From a checkpoint of a small mixture-of-experts model trained on Wikipedia.
Size: 8 layers, width 512, vocabulary 50257, 131M parameters.
Experts: 64 experts in each of 4 layers, 4 picks a token, a sigmoid router.
Below are experts of layer 5 (counted from 0) of a mixture-of-experts language model. Rows are named router (the router's row for the expert), up (a neuron's input weights, with its number), down (a neuron's output weights, with its number) and show model dimensions 384-511. Each number is 500 + 40 x the weight over its row's rms, rounded and kept within 0 to 999. Numbers have three digits each.
After each expert's rows: a language model's description of what the expert responds to. This comes from a sample of Wikipedia text that the model never trained on.

# expert 55
router:477457494479463455494512502500532490485619482561540493547495490511515432544517575549501517481436533500547486490509507505562520485443459496543474541466507543549501500493476465483461480507499465495418441493497476555462587455504555556479542476537540541496537527452449484510552515536542489459542531489555439494536491492506514504399469465460454505485461471529401543512494480532509553474461
up0:477507534500526485506421498521450468541504451495490464562526538474522561464530484562488460422444572521523493477473484462526512459402494524489558504480506517495569501519472417502472550593516529518476549553491409500572467567472560520476460518477506500458495468537514525464462482437561451522498556512486481474426490430548467495561512530476548510528488529546489498464540538607438466516467
down0:511548513522513434569604520524518528479558498530530484455465471557497489491437467464495495485523544539422540484551543495547524515550556485493540501513526528511452428484423472526505604445505477511554470481501495487501556542572506514579468544465507513495431526512503495465544474508465453565510494569461514502506425473518494458472538534525433401450460507458489436591481501450449504460533
up1:530448427487569483535476457493469543508533533492506533504474491517472434490501466451488469587452521467539536462530548500559527566515486532474478508482490529542536519512508440475517562470501498486476491493542567542466521513507520496460555433518562502444471578455459575530541435460549539484522509497519374547433447481558413554523525525417486501489553488555570473529553536543457504481504
down1:501439464560494444576558461547548542453574533484504457495547515501508533601511476467540524473490553484547469475526505498515460497503537500484515453519475496459459460589470407510488449487505498530479566576495553508487558451580478546429457527500508497462448499447510557565435545443531536485479547504468564525500505466500574537501456493475568527570534552451518513553432502445498436526590
up2:415481478481461488492458457479549534558514430554494519518566516457469504560550485456507430548453507530449553475502469520515492508524472479444423508571473548460586507466573407488517490556471511493407515489409496547436519447438494505439500460476434468469535402484514488502562533507516472437550502463517494550473490475488561538492462507602559546593546514441579466490553431488476463489478
down2:474523521583469516503568477487476427426573492479552507483489494536537524475522511488483445524471444439432498428505584525459502559521450513537521609475462509476456452515471476509463518531476468455476514464403588482481489463570525498461606516439441510436492459550534452480493545527504560502503494588546474487520478492447426486463465574439543489480467510437497490481500559485496533461550
up3:429482536474469422538454454558510550457498547529556493482529538502523516533469536568545526543526531477517607529505518543501558540456488431513501491507553503515496572430519460442446529525522477500553450414476525492473521548448477475552539442442548511526468515510499527527478413570548426532474452546561470534519490483411475508481465524523536499516528524563509445517523439536454470482587
down3:528554534550498477493421551431454485449535469527453495424503496580489481583547506436541479440454478406432529435490524482547478430546432474463524562453478493468494534563522540553458445489523463438506521519579421489491451446450558482507472531447541578528545459465521541472500466509557541541482489524592584491509505521449503523440576478569570523556508523518500487476605485471495555444528
up4:515451557483546433518584483539531485430430494479474445495499595521547535524466479494485525506494557501511552478551509564512480484467590484459567449495505539540535499468472450486467481517517459533497522522486506487516483509500520478502535485518411528554563482475503484438526449526474431486544509519599452464498476418503538461490443519484486493488455600539565493523495471560537459441451
down4:483523446480475508452507460475510474544518483549466529437523458481466478565495438480506547517456510454496562470498499400492492495492508521554413522530474489569454453463500478456554434535532439527488495568475514552535503506441478474501489452481517472445520487473424500470552446490505491518477573503462474493491502559530468561569449508549488461530539457475536450457550525503500503506543
up5:541548518461499467504523480462431521429555570441461510508528514480519490524466491486453507549527455469474551465481495486524552548574514552488583489504497491500558468550505531502534552543530506486532456525460484507458526579524473532495568430545494424524520513506515542489546436433578532553458519480438489471463438572492422539518454517514550460549500503581532480533484533544465470530486
down5:478481513463474504500535503371474543506557499521489477451497566526408435532548576501528474497537512516492483557508498494552440500474484463423496501572482505530539490500523447454418421505502449554513539532548577466530472378560554539429464520477481490428508489482572536438477559464463421543516505451500522602490526478457498422528533499458495469468507574491554520537475557520459440489484
up6:510486486521472536480513446444497528446550530491490516513505529455463502441503488446491509516485494476446444472519456479512448501522493535534453538475494512515616523523520433529527498546536498497562521493510560454487504559547450498519514471497545499438421447490504501531532495492543541469531561445462498543486461522551520461512503538426443497524501490544510478479549567500453444488474
down6:480530462513484541489441499496529455504527474460437538547566429481462460440557567462472569519442524467497526498494528449487567551484501559523509459528493463485502431489521476518526506478516439467531458421570469589495471541509531487481458461459454499455557438570540493511529441527431494586558464473444438488513515580477449443476400525538458541512476551488557539523545508570460566486531
up7:463439426478432559541536481528432520410566500467413452512505506495525518520484512497485484484471547480579478540455451552488553406513491551480513475508504502510437485490540530485538475478477582462497544532477521535465463455501534517510511470538506530457466515471498530598515519543525524493567491543537496420501512552487447592492507542514452480523552438593532419517419490439422447513553
down7:476497527461539460564485462479436525449467528460507558461529472471538499458571558488500463542452491556516428460486560540414520511548462514513525554492493560463498494523575496553473546576504469489489470430482494460502520525529518562538493515498480470495521513548439438493589492574516572527462477515523470496567518555511449537514517483450572497527521500505501537567523485390584464474457
up8:488480554469529528558552477504488581459603551563590444483456509495516508564506496444466503552539538513552462448532520485498492465448406529521540477506481506519416569571503442500481507546432478483449490532520456528543522518470489516522441497502522518472542550442538507515527449445490544510515540524536480577503469489490494528494490483450447493488481471581465501440495613528465470431518
down8:477469554451454533538445501522544504504425474505526483424475472517506526466588503573497580418477574521479496592518514553492563477453514486438464549474499468521410472478441432433501513580452474425511513494442489520595491474484544433462475459504456522481446415511479495502461544507510498459514522410455525555521502497537517445464503498539488481482482544524538535467517508534478545478540
up9:493559475467525473505525574529448454450534541468550490541586468480400442479491515465503510450521519506486516477451553446521486467521538514492460498520485502505517516436561481512443544546491520491578579501513488516575497489536481521483509508527524544488547458542565496501458566591536493536525536464468540524489488498502488439481484542516491462520502545508590484556561571526501509545539
down9:500500455510471511499504476455491486488453547502504510422521523461430504449519504429481424478532475443493482438491459484481544541503412506445489480543448495459541501499532602524532479470538387584500491497445507523513477587510509569438500464431450442504462527558543461475492508506548520511546493461477469470451472483466479454484537521560566530520491520572529496540472518539506548447475
What it handles: Blank-line breaks right after headings or list ends, and the first word or piece starting a new line, such as Engineered, Infantry.

# expert 4
router:517520512457437460449548571474456435457525491549544493538482488463530498512555548517510543515416512522471470519503541525566551436495424556527410515471543552493540480480536481491401540528544521430422479516490505487519559440483520517458486530493550487466530474463455503415549487602495544472510520438463418460587462453516477523468477506508432518512456473473413484499534507510490525450555
up0:472462509569480515450511483485489467458514463535548500435491529503513497543542485483479480425518502428471496521531523480473476496526469477518486549539434478467440547498498468541504513482476495412507495556535461505406535509439531493517482447519482551503504429445394542493581433535476520505446587475505492506520483440516481528506497503449524462510484460434521507474533473427525490487523
down0:544536519460447531448477492506529469559451504446490514612554571413431521513547517502493512545536469452501476559547472502501467519552495516418535497487479481525512437554555452540491496489452612551477531576522488456501528496529475493467516505504440498491481478510471503503495512543556488461456506461466518504470556555473490480521416542523564517525480534625522524495478513550547488471474
up1:476500462472499523465421499599496464531487463502540609463504559507501491506557548473445547491573446622443464485550450470493542500448488438456437513534527451526455509524484479486536592475545509472479545466458504432541532466520454407481467476469506504588546505478466485515500496575473454480527516445536465504526491442462505518428531518451444517498503452482461488501610494523469462543529
down1:487518496427478531562492533506462512519541498542561561424550504562488481513491508526590534465489464515515469464436499496387512403465464481438524552569471430478574511489548489554479553550455552490497547515510510486485522445538467482518493440544501455538495524476503505478506502445490473537491479460517471510478450479497432515510435478432515510524414498524468508544455458457554447490528
up2:466484544489545428419477467528580497539507522447513475511469587463563448482477556464465536556476555492457430487530490498477527490455487530470471463531546519528565515496508529502501498426628532506533453485541545461517559554522451476534448462493446481596476486511497484453477586496469491504490542542531492486488459486534549507508565576525493445491515499528518502491530573501501427446455
down2:577494512563423446467559529517499534484504484573530468467483459542488446480497492524506435491460554500492499471455469547532434469492412538453519480436564572538556512468491521427522503435480423454439497527464504575477537487502552498584554512463512524470509523477526534464489448456548539511502520508532503489566419462472496559438461512567519513506491578475472536517497550555475534456632
up3:515521568509519495530464499542472526518506516463407563524533531539415462511464437554482544496442443450495493477467486547437408532515504531453463461511517499592599471464521470457425492491475501530489464480528563492468507490519522466587522466523496488433438485553483477563511470497628494485496504546496487499505551457519552501498438527598506518502499464475501491494480487487454582533494
down3:514534458542458482525498518478466528472458570530498519492518501563529507438546501482534542582525478429455498487536501506535505454505594478459392466460459537565484491492459516516518517478503508484471568464604476507467449490477510535541556513486523571475534505493503474463489504510455511568474454497455519515484482506535458447486533467448505505458505475565529545507456453508582506483471
up4:496493465520512520527472501450462384475468546477410521447529510532483513458608503496534531471507509569538549458401492484453501477539537539486558546489450502537494509476489488441504519538612507485461524568466456497574519475515540490461457470466504492450535517402536529490509463519483451518519530465531490473459471486518464503484546515561515523488509545484542473528426512444447490548533
down4:580535516444521582518503455501470491487468458503536522452540521509525505534449448485446462454490461543547506466508526528466461519557464482520484506479481416577485555473432584497430463520536555552487516530479463476502505526506478500481532558437521553421422445471529477465554475423521533464524515575456404583475478462556528489504428531505499448426466465431416603558470554490457487421540
up5:488493464484485488542511552513560432467496564448512465454609527511480492557492455532557520520492576552493525431521447511470461508486490475508473473479420471473451568529543499521534447516503483547453534520496578470504496442513523521421458562487474506475534462542504557452414504508455429410549492505515519503429541512483431500522475500508420496486543500571558413498439503490461463512503
down5:493602486500414491498501560530524477458455480518427516451492451531503494488464498487475481508469490468471535483521492484459505471511495518487466494546564535527496561511494443539534563465506464511526566470442584566506499533519515436497450551531513468544442513474518412505541503505462498516462558536518379605529547557482472484454458470490510485496485520554525489473480485410408505538529
up6:504490524494458517526505495466490475485572532539520412602479471566457490545548461536474495464454612560535442465613438481427474533535466471475454476507478521505487526526489452524470537536528519511483547492554478570488541495468450508494490527515475460498507429465530435497523480469565423512550478449520485459471508413581526531485513464517471509510461581510551426405465529467489526462486
down6:524476546563511484466524471514508469462469496510518412483442473563527484494487536481457452513443457526486507505481551474519454523538431505452495499474492526566472568497546549492568499485527497542504543561556520528567460502496518493513548462502505492482495492545435478468525439472533511515506532505515447547490462463520414533516474513440469533466400531518552520510473493501439519469503
up7:488509581492521408511523532556470539455510505495438509554469458524544517540520529499504460523511497581503576542512516484541501549451488460511457536503483430438461465494532522498608481559454548489482513407498516518451462459551462506504490500436496546447447530444511541484473416480493464487519474468488479492498507549553505432518441522564563537462493476481490476534423458554514541469558
down7:442488478509458607530441442412427525463416431492539525540508507503442451500431496483519465550502489464475486537531511479544489498533555479528482514536470444512556510433431533523580540475498441529508536514525482550473534578528518524418454494557479459533450488529582516537488531453529537477418510549442528448441451560481443529500504495519477488539542543507559530490484535468470577491442
up8:519577478537465570557442459470576514475471491448522533528560568493460485449510480463555518469484551548492481507533459485463408490469478484536448522496479551577486490494510552508527485485519538487466392447466585539482498516503502500521562499536419512542483434546512474503487531540519533498478464465557597498454459460472465505468457509541521540504455518543545546504509564519523493460491
down8:610543538511449451478533588526526573543565495515500482481430466546516587548496512552415532584498485496471492495512561450588514525445495461479473445442493506496385512476444465463547505425475478472523542499609458514475438538517487519596517466496454466560536516540521432488568513441491465460591528585509468508516434457463456430491561502532420539413515526521542523511477456522454528489454
up9:499455587584521536482483501527551496474554441470585502531501509531483484496490495561496465575500499451547517491523556508494502528490539542552520534493411482554478505476530476498451562439439530434507559506565467507520496445451586572507496504531498512484502555499574523486500489457505397563530473519523510477447511442510439513455513537533570427497447455497478474541514507527525474516465
down9:496529463432480525497510421501483452488452515437533520529563546514465468457565471435467539461418487487510452446480426491506441530512503441447516524494512483598523531514512475524528491541484511479471545490470508468516540514547457376496519490540490499514550472500528545496522461479578527484574490524556490516551544449452528517429536425491539476556519476474514581469466548486479473534467
What it handles: Words inside wiki section headings after == or ===, plus See also and table pipes, such as Early life, Career, History, Climate.

# expert 15
router:439528485456469471502561497492494464505564538486507450553530529453500462533500535515478531475458497547486509485467508541608542453420498537581493508559534480558492552484469482523439510482533522518423450437515452551526592412567516495473520523573551566507542484465456569480492492558513490431558597494460441511487477451510473487453400476468493563496451487522530482525520567541512461453462
up0:462502499466425512501482554506527497529534528475525454462478447533471513465547510606494490542510525492534464450519506538535478493498543571491453506509474468461487523487506573556452413530541535493474431434476509490453466460507547477566454466505493489438496483519396542477520471464550493442486499569498484450506495447545492487540528541491474503537488522550447553576557560545385536467455
down0:527453472443491417454480472532513511434495481491492475490450508495546558495492482475421464492562454525484498480576527459543555460513482494551508487537491467522483531559451417429537601464499503481526532491518497488483495526531454490501496555495519553505429491473502525514492536472520521511426525480497469496422487510534512435529517508505516553461534446406532465512463466537556531505482
up1:448577457511544494477525484509460560464562529534465476447537487491420466497501486489505534471497440516561500516517488483571529483494541490530485495425502453562468488488499434513481467489550503599462526437505426466483499453516513510465494491587500503568555463449470523534496528461477569438515564487524479502506489524419449439511478484544503495480441529508545493492509507492509511491514
down1:454435495499557570519537456493500503551540529527496500495480481543565496515510483461517485415529495508461471511464502589498498435464472473497447498438537550522507437505402551532506534450406533474490542501544492473557511532559488470501531499475535512581501561463514523484516542554461501528484429493460587494512427457462514467502468568483515402548406451567492561529473499554463570488492
up2:533523531491550571541542388539508501526504544491507460507515527471431427529451462530587494473475508469614484473513467541483567442505491527514456509495447471522450544469418543500498480523432457479422450530500513491507537523533561520534541469480607592598525507462482478517492527542508559424543479520460516500461442497564439460536528493532524509558509534456500424496534518463400528530574
down2:545553465505476508549494565455531479489537521544477503512489576578466501471493422413532508490478490510499522494503408501482498565455475506442497456533497530470510428506522502529493455378465534549528479504495509454527414451509578472486436455477522578456450493480474461449543465480394505449515491523480524536448465499513477538578499479515536485486522504539428583555560547609439520538554
up3:411554467565502481454489472525510497455494512455519487519512496486521497496546551566542487508417554453472473482509448420502479550485506486557567520557476526505545472520469486496456474490510492504519478505506538537511486486446562513540525455544459493442500411523515555473499504535538551532570605433529511383495567498449480518399465482487545521479459447505522422491469547548482483475539
down3:518474454496510537480497466505533541444519496448516497479601631529501583503520481448499458439491547547483532570484492479517468577496534509471538477551412522441503531485454525510536507466557444494473479445464458498543502577460491484458432481567521488532561537498505542544436500536499461587433535449489477582478539544488500545456501506504432463506484522432410471514483483526394471508487
up4:513509514505467513490484497554464531461610466467483475442515507532497497491413503500526547556386499555625495599526493497481554502534537547468429542559471515514551528471562472468548467473432515495526467457448489492515453575543535487491474458558562498498496538507507503536508456516563486509499489528508511454501569427475496387497497476556499489543511532460502480514453547444515458536552
down4:472507475502574479438417508513576485576511495547508450552528529545525519542537426509544458463495554478471484496481532565488489509469498501467529474498475526503428524510403500410510466472486530501477544481502542484475452484476508488461440553561555530492509471461519529540514476617542462508517519401543451442489530417416480543530478508474477570533507513455500508493502489488432508560453
up5:452470492489534530495496516469504499481476473590563487455475562473571484510447508529412479457477465412480504527576479588490495496491527491512514417466433512594429542471501528535528523513444504485481445559571435530459529494472574542592538489523513514587566475532526515524488507478497486447537424501459530460551425482464503564476575559477529499486480534500391481473508528465516484514475
down5:557494508514466534538511514570579480526482483515464550523473526460544547494541509424498475518522538487534502537461472457527512506552534555466477535545513603504488557490515440463501519426473530497539419479518490524481470561540470493540543470494463570455495456445555469529517516449442503533505501507513507498443489490522519515494486525536442580424516533540515534523490468533462429515505
up6:529506473469556486450443561511529451432506440510551508464485555510543452572510472508550503588521562491485506500413481516564458446489515521539472497563572537481481496489510464514434456511519546471485518484469489462537557487413511458483505495490493582523501418516558546516488575504538388471530492488594469443511445503474483551478521463511473551529555535495442493500548517552534434497492
down6:468551526526458516536487520519532593514487466529448461565487475497448544447619517500426548533482497441473598566509508494563482469463515476571590472496411514539495469503530473531488466518468495543460451489451479528496497515407508540574480524472481480504551497541537520495435538478571474547481508456499498459532419484427542501524550513525490419495508444510495545529558520533450504557555
up7:479457510535426596464525444450442528589479450527553478585530521521462502468485481499493447483398577490555496540485468505550592461498468488483446441473546475566618404397483512520536502474493477517523519397466477527485471495554524523475571503508557513522474484530501528482445522555530534450464554479511562533500529429489429492418508519453553449586510424449444534438505512531492551461523
down7:496493522513577495432498539523540519503463454511422506459491476542464480473432508515513483568515478492494497521477506500491475543440511451500532489473456527476555506479545479551470456516490499459560523463500544571482444538537455511489543447504519431527518518478537533602481513582538528484547500553554569520519515465494459597528548475462551456531490538569475530464444439530450493552448
up8:539499506480527497509553492513472547467545497490512444550487500500472400497456575470532526555481485481507521534554503490535451474536514433498529422445552459504554476569528460484541458494476450515488539550464503488535527531531459530489615456498598533491562461529523603488472431543624491465466527459476467550506466485493405469498496527506473491486500518527539554459478557479485484523552
down8:461540491434559573474517510552525549529467458475510501496514599497463524486445439519473549474471449525491493571453420495498458487517532525481507455550497546491444458519511557465487531420536433525493447569535506477600495504472539484567455471494505512499495470437500536524519476473483540486540504491394463529503516521527471457578504532463536503560477557518447558575454484576495484502478
up9:526561553491483469548559524522476574481471584582472522505494496577427472542501572468502475540558518461518478525529543428511453445504469518504492451502501526524457498488536471511522573524501511468522452425499474511505482515444479517484539449504537499519541476481502450491469513459593474501470494511568518539529534539475492510472511497504470464467480480511523513509529499500468507444508
down9:545535482442475458453505572523514562428499508522535490497417495486518558486483517494513513522465507493503464470467521499459448474555468453488490530521522528501495506474511502512482439482501394442499537483546506542518460498461439500538506513471444481496506405532521513516486463518490452511390478456578450513506463488492471465524505484499529469562501442513614503537466511485581456499445
What it handles: Row-start pipes in tables, especially election results, plus party and legislature words such as Labour, Liberal, Democratic, Assembly, elect.

# expert 38
router:436474508449418461525510499488523434495549509525463487537527532472512444545579596518501479535482513475527461482468520509556531476425477523569480500507528562484528516476498472421421445508503458459373445453474536497497534434549509547470497511522547497509506530484498525497555485502469465470562548460486503504543480499530457452400534504434556557486559523490498504512513519593526553466465
up0:481507422509508506517467549455552475503481416563530442497567547597473454514568512456518483527539497489540558498491489549506493585428482514456484486525502549591569510469520505497493454538531552472413487496431498493558511467444489495473550537569515496490479466535510497490559489485506455464536508552472459574489499579484478467462469479475493433511558489484545515482457467570490526510523
down0:461451468615536537530579487469507491493454447609534448431464521468592560476473484466510506527517511553586525448465517485486445523530406490507571592456561530497523449496534517508534473496540470513524487513561480491503482565556441470519453519494504461469503507541548498569484440523576510469507502529455492493469523443461475514524555485516490452437460490414501447461590499548464492523483
up1:565446458416529457473483425480487448471529521437536627594501463449480444562500520468459467529538428515528519522539468519494502455570413472512526540509416483544548493465549623563487513514570501433521477506532485474482469491553496505423489497583568462480497502413488485535488472472529415428521476475511495524476458510523465472504429510489439508467529492442519527535550459541468455518452
down1:518611498527532487511484469507474533510486559482530518556489472483476546465449478523518529492525454467521544511509483563419483523561487423564457500494508448503507500554500494501540520489488527523551459533532436497532515555461428454514499500561532464570504495522491480481507557475407526429407385472500577470526460502481552424455492546551481460483531450516439481508545442553556459507490
up2:476482460528590508490440545560460576509549503500483651538520512512535385447535512572481548473482498494504498517537523524476470550531457524464533547522414512434499450498496488516477543523524507520494527515470535496526607496498472453442524375509539501403553522452473515505576517479511486538448500534540510547447504510562505539512507591408510510451525423433444492478544541503483558530550
down2:527548533491488443443505512533525448497521490512550454516526503487491545529496471500510496469450467485537512527455494592543504518602578511492439534506500564450454611531412473510538440405512471452604514447497504483534546528528535518549425506507438541526533537526436564443465521493455541480486485486527494509475553510454516479566500459534491481529505542488488587486490477506520447469438
up3:509536578498449487548572445524483513472487538445563457449471489455503539551518490494479500494517464518532512532472491462498522481464495512522499512575590536544446539506499465469506476559438519568498581445487562524532460470563498520546571517460439473461515469455455457557483507480486572478467519503472468493456504552535490438531458506509553504481526487601541547462540435576458513493554
down3:487490510479504432521528515457497463491514460488573487460481505535461420545482501456554515529482509586469511534474564511473544444533503459534478476604576522514453522450534437461466493492470508535554467465502535439464512594509452462510540582557462435563458482549539496480530474465424480511519572524542528478519512482498480530489399532562499492532546508461432542508453465514529557478542
up4:506542523504503461439440503543509485464516380454434518503509443580575559521470491537440462488466421480483514532559469593474527508477459470481490483582411598467471477432533483478493538410485515428550518559499526569503479598538498494541501485533450518500396576404511489525550480550540532497530542477439484439537523500524461499508494516491553434572474531497459524444540507534470470531555
down4:484478464387461487472536411429523518477537484550546531517559509473546486423504456562509512530536526457526516495494513447516453502510513495484504460475534530457493433486476496534464493521486484473541499495360459460497538448481507516470506506536480538483522517514495540453512511565499557506428525483536425519400512463613435478532492456470532454534455559471443480540521522514422415570464
up5:461564475461475455465534573567535472491525525419545472486508473432404488486509486461541553509445439473497567548511473499533482460459487544500488463469497528518473461463508515472549448507480484511494544460453464545485481533491522399429560489509507511466441487514479490477479454484463482475560530495514439505502567541508495503410485523471494493484526496543452424477507411538487535485438
down5:435419423542538530613488476496452550549499516515570513489537478493573513503503479610560501547458511494557484419485477474510501558553545491527483552486479490466530522499501485496502535508555516505492502539505499476479550455449502495547430559629530535522458499475514524514537525471613542536464477512443482508422535432481482535516525533500492480484467448474528522458566582544490462504523
up6:470485501487498505449488497459525469413489517508461494482461572477596550436482495489444380483473446459519437477490469559502510410511536459476476488525464476477535435476453548453474485413478448496543488574503506444526554564462501528499547513543433507562470553423525499460491527567453471517433509462483520446561437545449445547527501545464503430573537491495512430511433562454447473485440
down6:540486507410457509456560484491461468561514487493499516484425484463503422428462474510450524517476470472535512506516468496526514554560537543537469484456456519426545510409523491449530445555469445519485530461474449424516503520514513562440527458454486498455510486484529497496501496505518558489449517501554538541514445470575437498495549527473505457540467538563443474491483583482351428558523
up7:407549515441420517546466501556542543581477536460460550505560452502541505586541452525504512428451560494440501501509491551483473553536521502480463517500491501432455449559563466525487473467544533421523514520528486543493517466518565498571466479422489526433456459493485551468491433493508517446503499508494471455468490431465486507456503592503448562553435491504513554490472456504496516491467
down7:483464382463530537448516498499475575442496501484520522457457460465550483505513473520481408530529627443482520506494476472563500466528553574528468520488585482448511459423531462526533588424499530452473530446502471552498479482486499516521502529553595560546554488472511563534508433500516470496568517493549491480508557525471497528510451497565483457540523504469539526516417519494523579547409
up8:496500467442462491487505479559472463520503479619506584468523519491606518550473477481494468550512525419443530486532444495452525464454501397511529461521492584533504463510608487540467508472511495465469537511497508502526516462553501501607508458490562521507492547461512491520595437511486483478505463542449483495472481527462418511545555507516488576483509428476561544504635472479511482485526
down8:510474497490448562491505469472493491450537511541460544426531426466518480479527489447518505510496478475467530560467478510544426427505515499497510529559539433502528479514532511532492547534601432510503540473494467457457553516465504503504489492549513489515457528503509486548472496515504504490492552421521525476566543517541482532456555502483574519598451500527458529392479473566428483474456
up9:470514423473528435472536479559502474541573544492511534453527517462511553483567546443524412517509511512536498442500523465488556526441530516554407456491510538557421530586518457487492589561491467481461491417449490516492488566489522458477521504550487439532555524558498528527481467483449464477522553428415511539554492504500503547460487501460529557494451552473561462461505566516520462456529
down9:515513496529508461472526558588524484500509506462467493489536512470537458521482473504468502521554479484458494500529467516522457520441486547488519572481469506575522507459525491427475508485483424457563475560503482534514459563520563434495560550458517482483476572493455473470501500522483502490479548520482508539506440481478517507494582477583507444543555541415464490511580511484488530501470
What it handles: Newlines and words ending list items or headings in See also, personnel and stations lists, such as team, station, born.

# expert 63
router:458503504454480469501556487495495446513557490528480539584514520476509450533540603476493532497458485519490486453564471491627491458498476504535462518488473523507527500506464512384431483490509521480468484487478509485478661464479518477421508417495583538523516445455484570476591476542493501411499601437540459473577486475443467517468486550452508537489535476453461515500496547544534509492498
up1:444556419486541550471487506445536479489576430511511425504549518527498559426546467486494574496516453492529499491498539585442535479432495505446555541466473535566469531509523500537564472442478481518484399427474494504487519447470496551468487511523465490516497494523534503441439496523486445490505504473424507451491509537519451469456513481495463447501480502508560474486488488456542439474516
down1:466534482488500481498581516509487486514490490437461538543450543483536453418453458444469498528513499420543546501497491513509468523471516540456436537509490549477503446541455500571478489457572454518493473526529537532510537484509492469406519538536493469480524479481481562564542490450545546554478547501558472474566504556547505502544493466475456510544543555427499516485516531482545518439479
up2:495430516500457419481449541501461381573473539520558497490481422483465485525484521538477445536532495586537469448367460467554569493572459466551513501497558508467421532392474514477575553541419524556510545483522487513577451514511514532550521494520467466517466542542527512549528380504627504485521507473514442516501523487507500487530480580588473540527449506520508538503562464484505484560502
down2:494472527504460424525516457504476464510409477512507418487488524508495536495523467501544603469503580473585496516504585483532476519517526464503506523533434455499564480409507525426579535485512439427520444465480573472502489454469572487535530529496520520531429459509501543476564486514457472502584497438558473489523518522554521472513598468471551489481472498425490540528520505467493491449515
up3:527454514465454461604520512444521463545567479528555549443550519509508441559495543533511478480514524511450544482433506461584562543453399441496499547483533489476545490478599448519568544485507524426477524481511473501561455423434499503485526437546527466473482542442534486431525440508506502473479463551540462486539472445570596548479471535592546488479504445510518536538453490513521573475498
down3:518499537488556513483567457476444468490473473428524567556529477437588545491519542480495491497526524475515496477475572490413466451585454539506467523522492491540453544605475493542533467555460427479474470485504551490507504490539461516465545532549538520473507455496538500549534514549475545429441471428501553538457571526524522579544496563480513515471384459470581505450546575525464514568436
up4:550496518529519476460466470507580462539512560508490482469485418474541435545488527535504456543544546554471505447526450425562525469540458475557579568505526467483484507505517492527519469499499528558495531532533440531480536490520512527501482501537521574480493524519492526491525538486466384550488519525554535485454496521515517549523508570450521556493468488492475485596421462593500613525501
down4:442539519529493520512511478486455493508477492485503531461500503512492504493521510518528567504479399510553555485547499527427481533521490467493504491480493482571499560510516529484528501543482506469517534441559507436550485476492505457491472511514530520495508503466464492464460524572539540470489505511426473522468554466548448537555502570486553473554429478512571564467439575503517464505554
up5:434524510495502460556545423452511532533535466596567495449523497503498439526471545535553465478482496472498547510453518491538491520516512509491450469505507514484582494504458551432519474461464485489500559529517544448485462498524517504547525460484500496495475496479506502484507329538487501487538445523376511475472430497434431479503498464508490458472508526472453464518523543493522562475473
down5:552499483493463499470486477499562474507520537488461496468526457498425541476516516455535536531485453446463502471468470519500468501517499556466518441533539448487449530512480465533566484551537459530522511469469508482496478455499475537529421524446461487477471464562474511496512507523447512532506514475514460494524491520502533504497489537542434579442462510516592479552489498490512483521444
up6:514490534439525468505470417451489486547496572515494488515522506477496538446476518521509493497485492495562473479497461513580526535517468487473553455515471464491566557522544492533559491515499577430454543495532493546467552442506505561523470540451437448506518462498478576485478423532526537492509460515509464462538476459495532439545486486581530438553480486472554536486555503566447493469477
down6:507520446473525465512516503477538470524519507535422497491507582460568529504537505448497541497491603467516478515502513539497479546451507552501507539532503498508507523531507504515442409486461503488539579496515447476508525461491449380542511556584499557500472506473504500471494489497549521471479499459492511553454523473528510521525462491501478540469434475488567464494509567478448439525436
up7:519517477472499496478592478434445450459526451544475531512489458463474540530595457533499487433528493453521515507606447498476522480507466517466476521475504510524505444534530538492460488503498586508541602476549494511506465459518514483467458509462507523484452530478578493552525501498508493479511505551477476522526528521520489541495448575455518563500515520544535471439470436524533504519533
down7:546556525488507564487524476553516528494505494543512435509468492514539477474457547419469435461408496483480459427511510466474443477531565531485476518493592394484547438493532484491489517498537573485522384467546528532515542564524528538479457427477524467517536499501549510557512544490474451590485507555540535557512489561490497461479548550537492486523488501451545490508499486535529504589495
up8:458510513498479513512524446491488549541472499509522534497487536485466462463449462474553474403421448483502562504400493442537506523496484473473399511474589518468577495469501454527473493514655527515486517476518485427537494445488550508485475485462577516506475495509533495550564529531496497462500520533508445433494465484513505532498454453470482575513402513463506531505501524476564440437439
down8:507468495511425466501522562409501494507493540465503529563522507484524483497485558521463553583509536465491516409534515556526520451512512577514500513435526549579438488488443525496531457533496513557484512531510513548581522493444477485523506516398524453387497498527514533496489461460437510540401437468493461484451485554489485472561479534515471502497503484503495584504470485503516441515526
up9:548417487548510475459525577456396571516547513505428469514500555494513510536499609478507498468483504487542485540470449526513485545506380455512489479524499489491499482492502515520520525475448492541490514555478540445546536446556591511546514481497478503549491473428456536443427496485511490438521530567524458485533477502517546542495502574526577414557475502498540512525512545383574517549532
down9:512456473547494429440457530532538486553411547452509523533520465498450470546512460508529493498525517453475545496411532583447549428495519558522400477548541578536478446451458478485454461453523458477511559497498555490454485528450473605490496547557438500524471568462473507633496468493477474462476482432511444453445518518480485497518407440513458566481587522498412450529506484551549468458499
up10:538423507477474521513587521517552541511459493577521542531505453476452528548471487484491441551540450537485474519512543473523509516475504482476410506512508533500499509546558464533514586505523481525448545540526507452424512428542486526533455537481476490506473452522526460508509438472502489463464432477459519433534462478435560490430429415508505478520524512485425473507539528511553502507486
down10:569449516505447469489492507471431537485455450489473453538496498554452450500532511441536544482478530545504480458552444505487430602515383546545527534505516525480536486496500517526494521491554447536552442470469478520521511500509538498512531462481539469530488501525544540427491533450517505473453507536535511530477508500518457470502553512455521562493500502464504492463469536540447483489415
What it handles: Four-digit years and score digits in dates, office terms, release info and results, e.g. 1989 – 1991, Released: 1998, 2–3.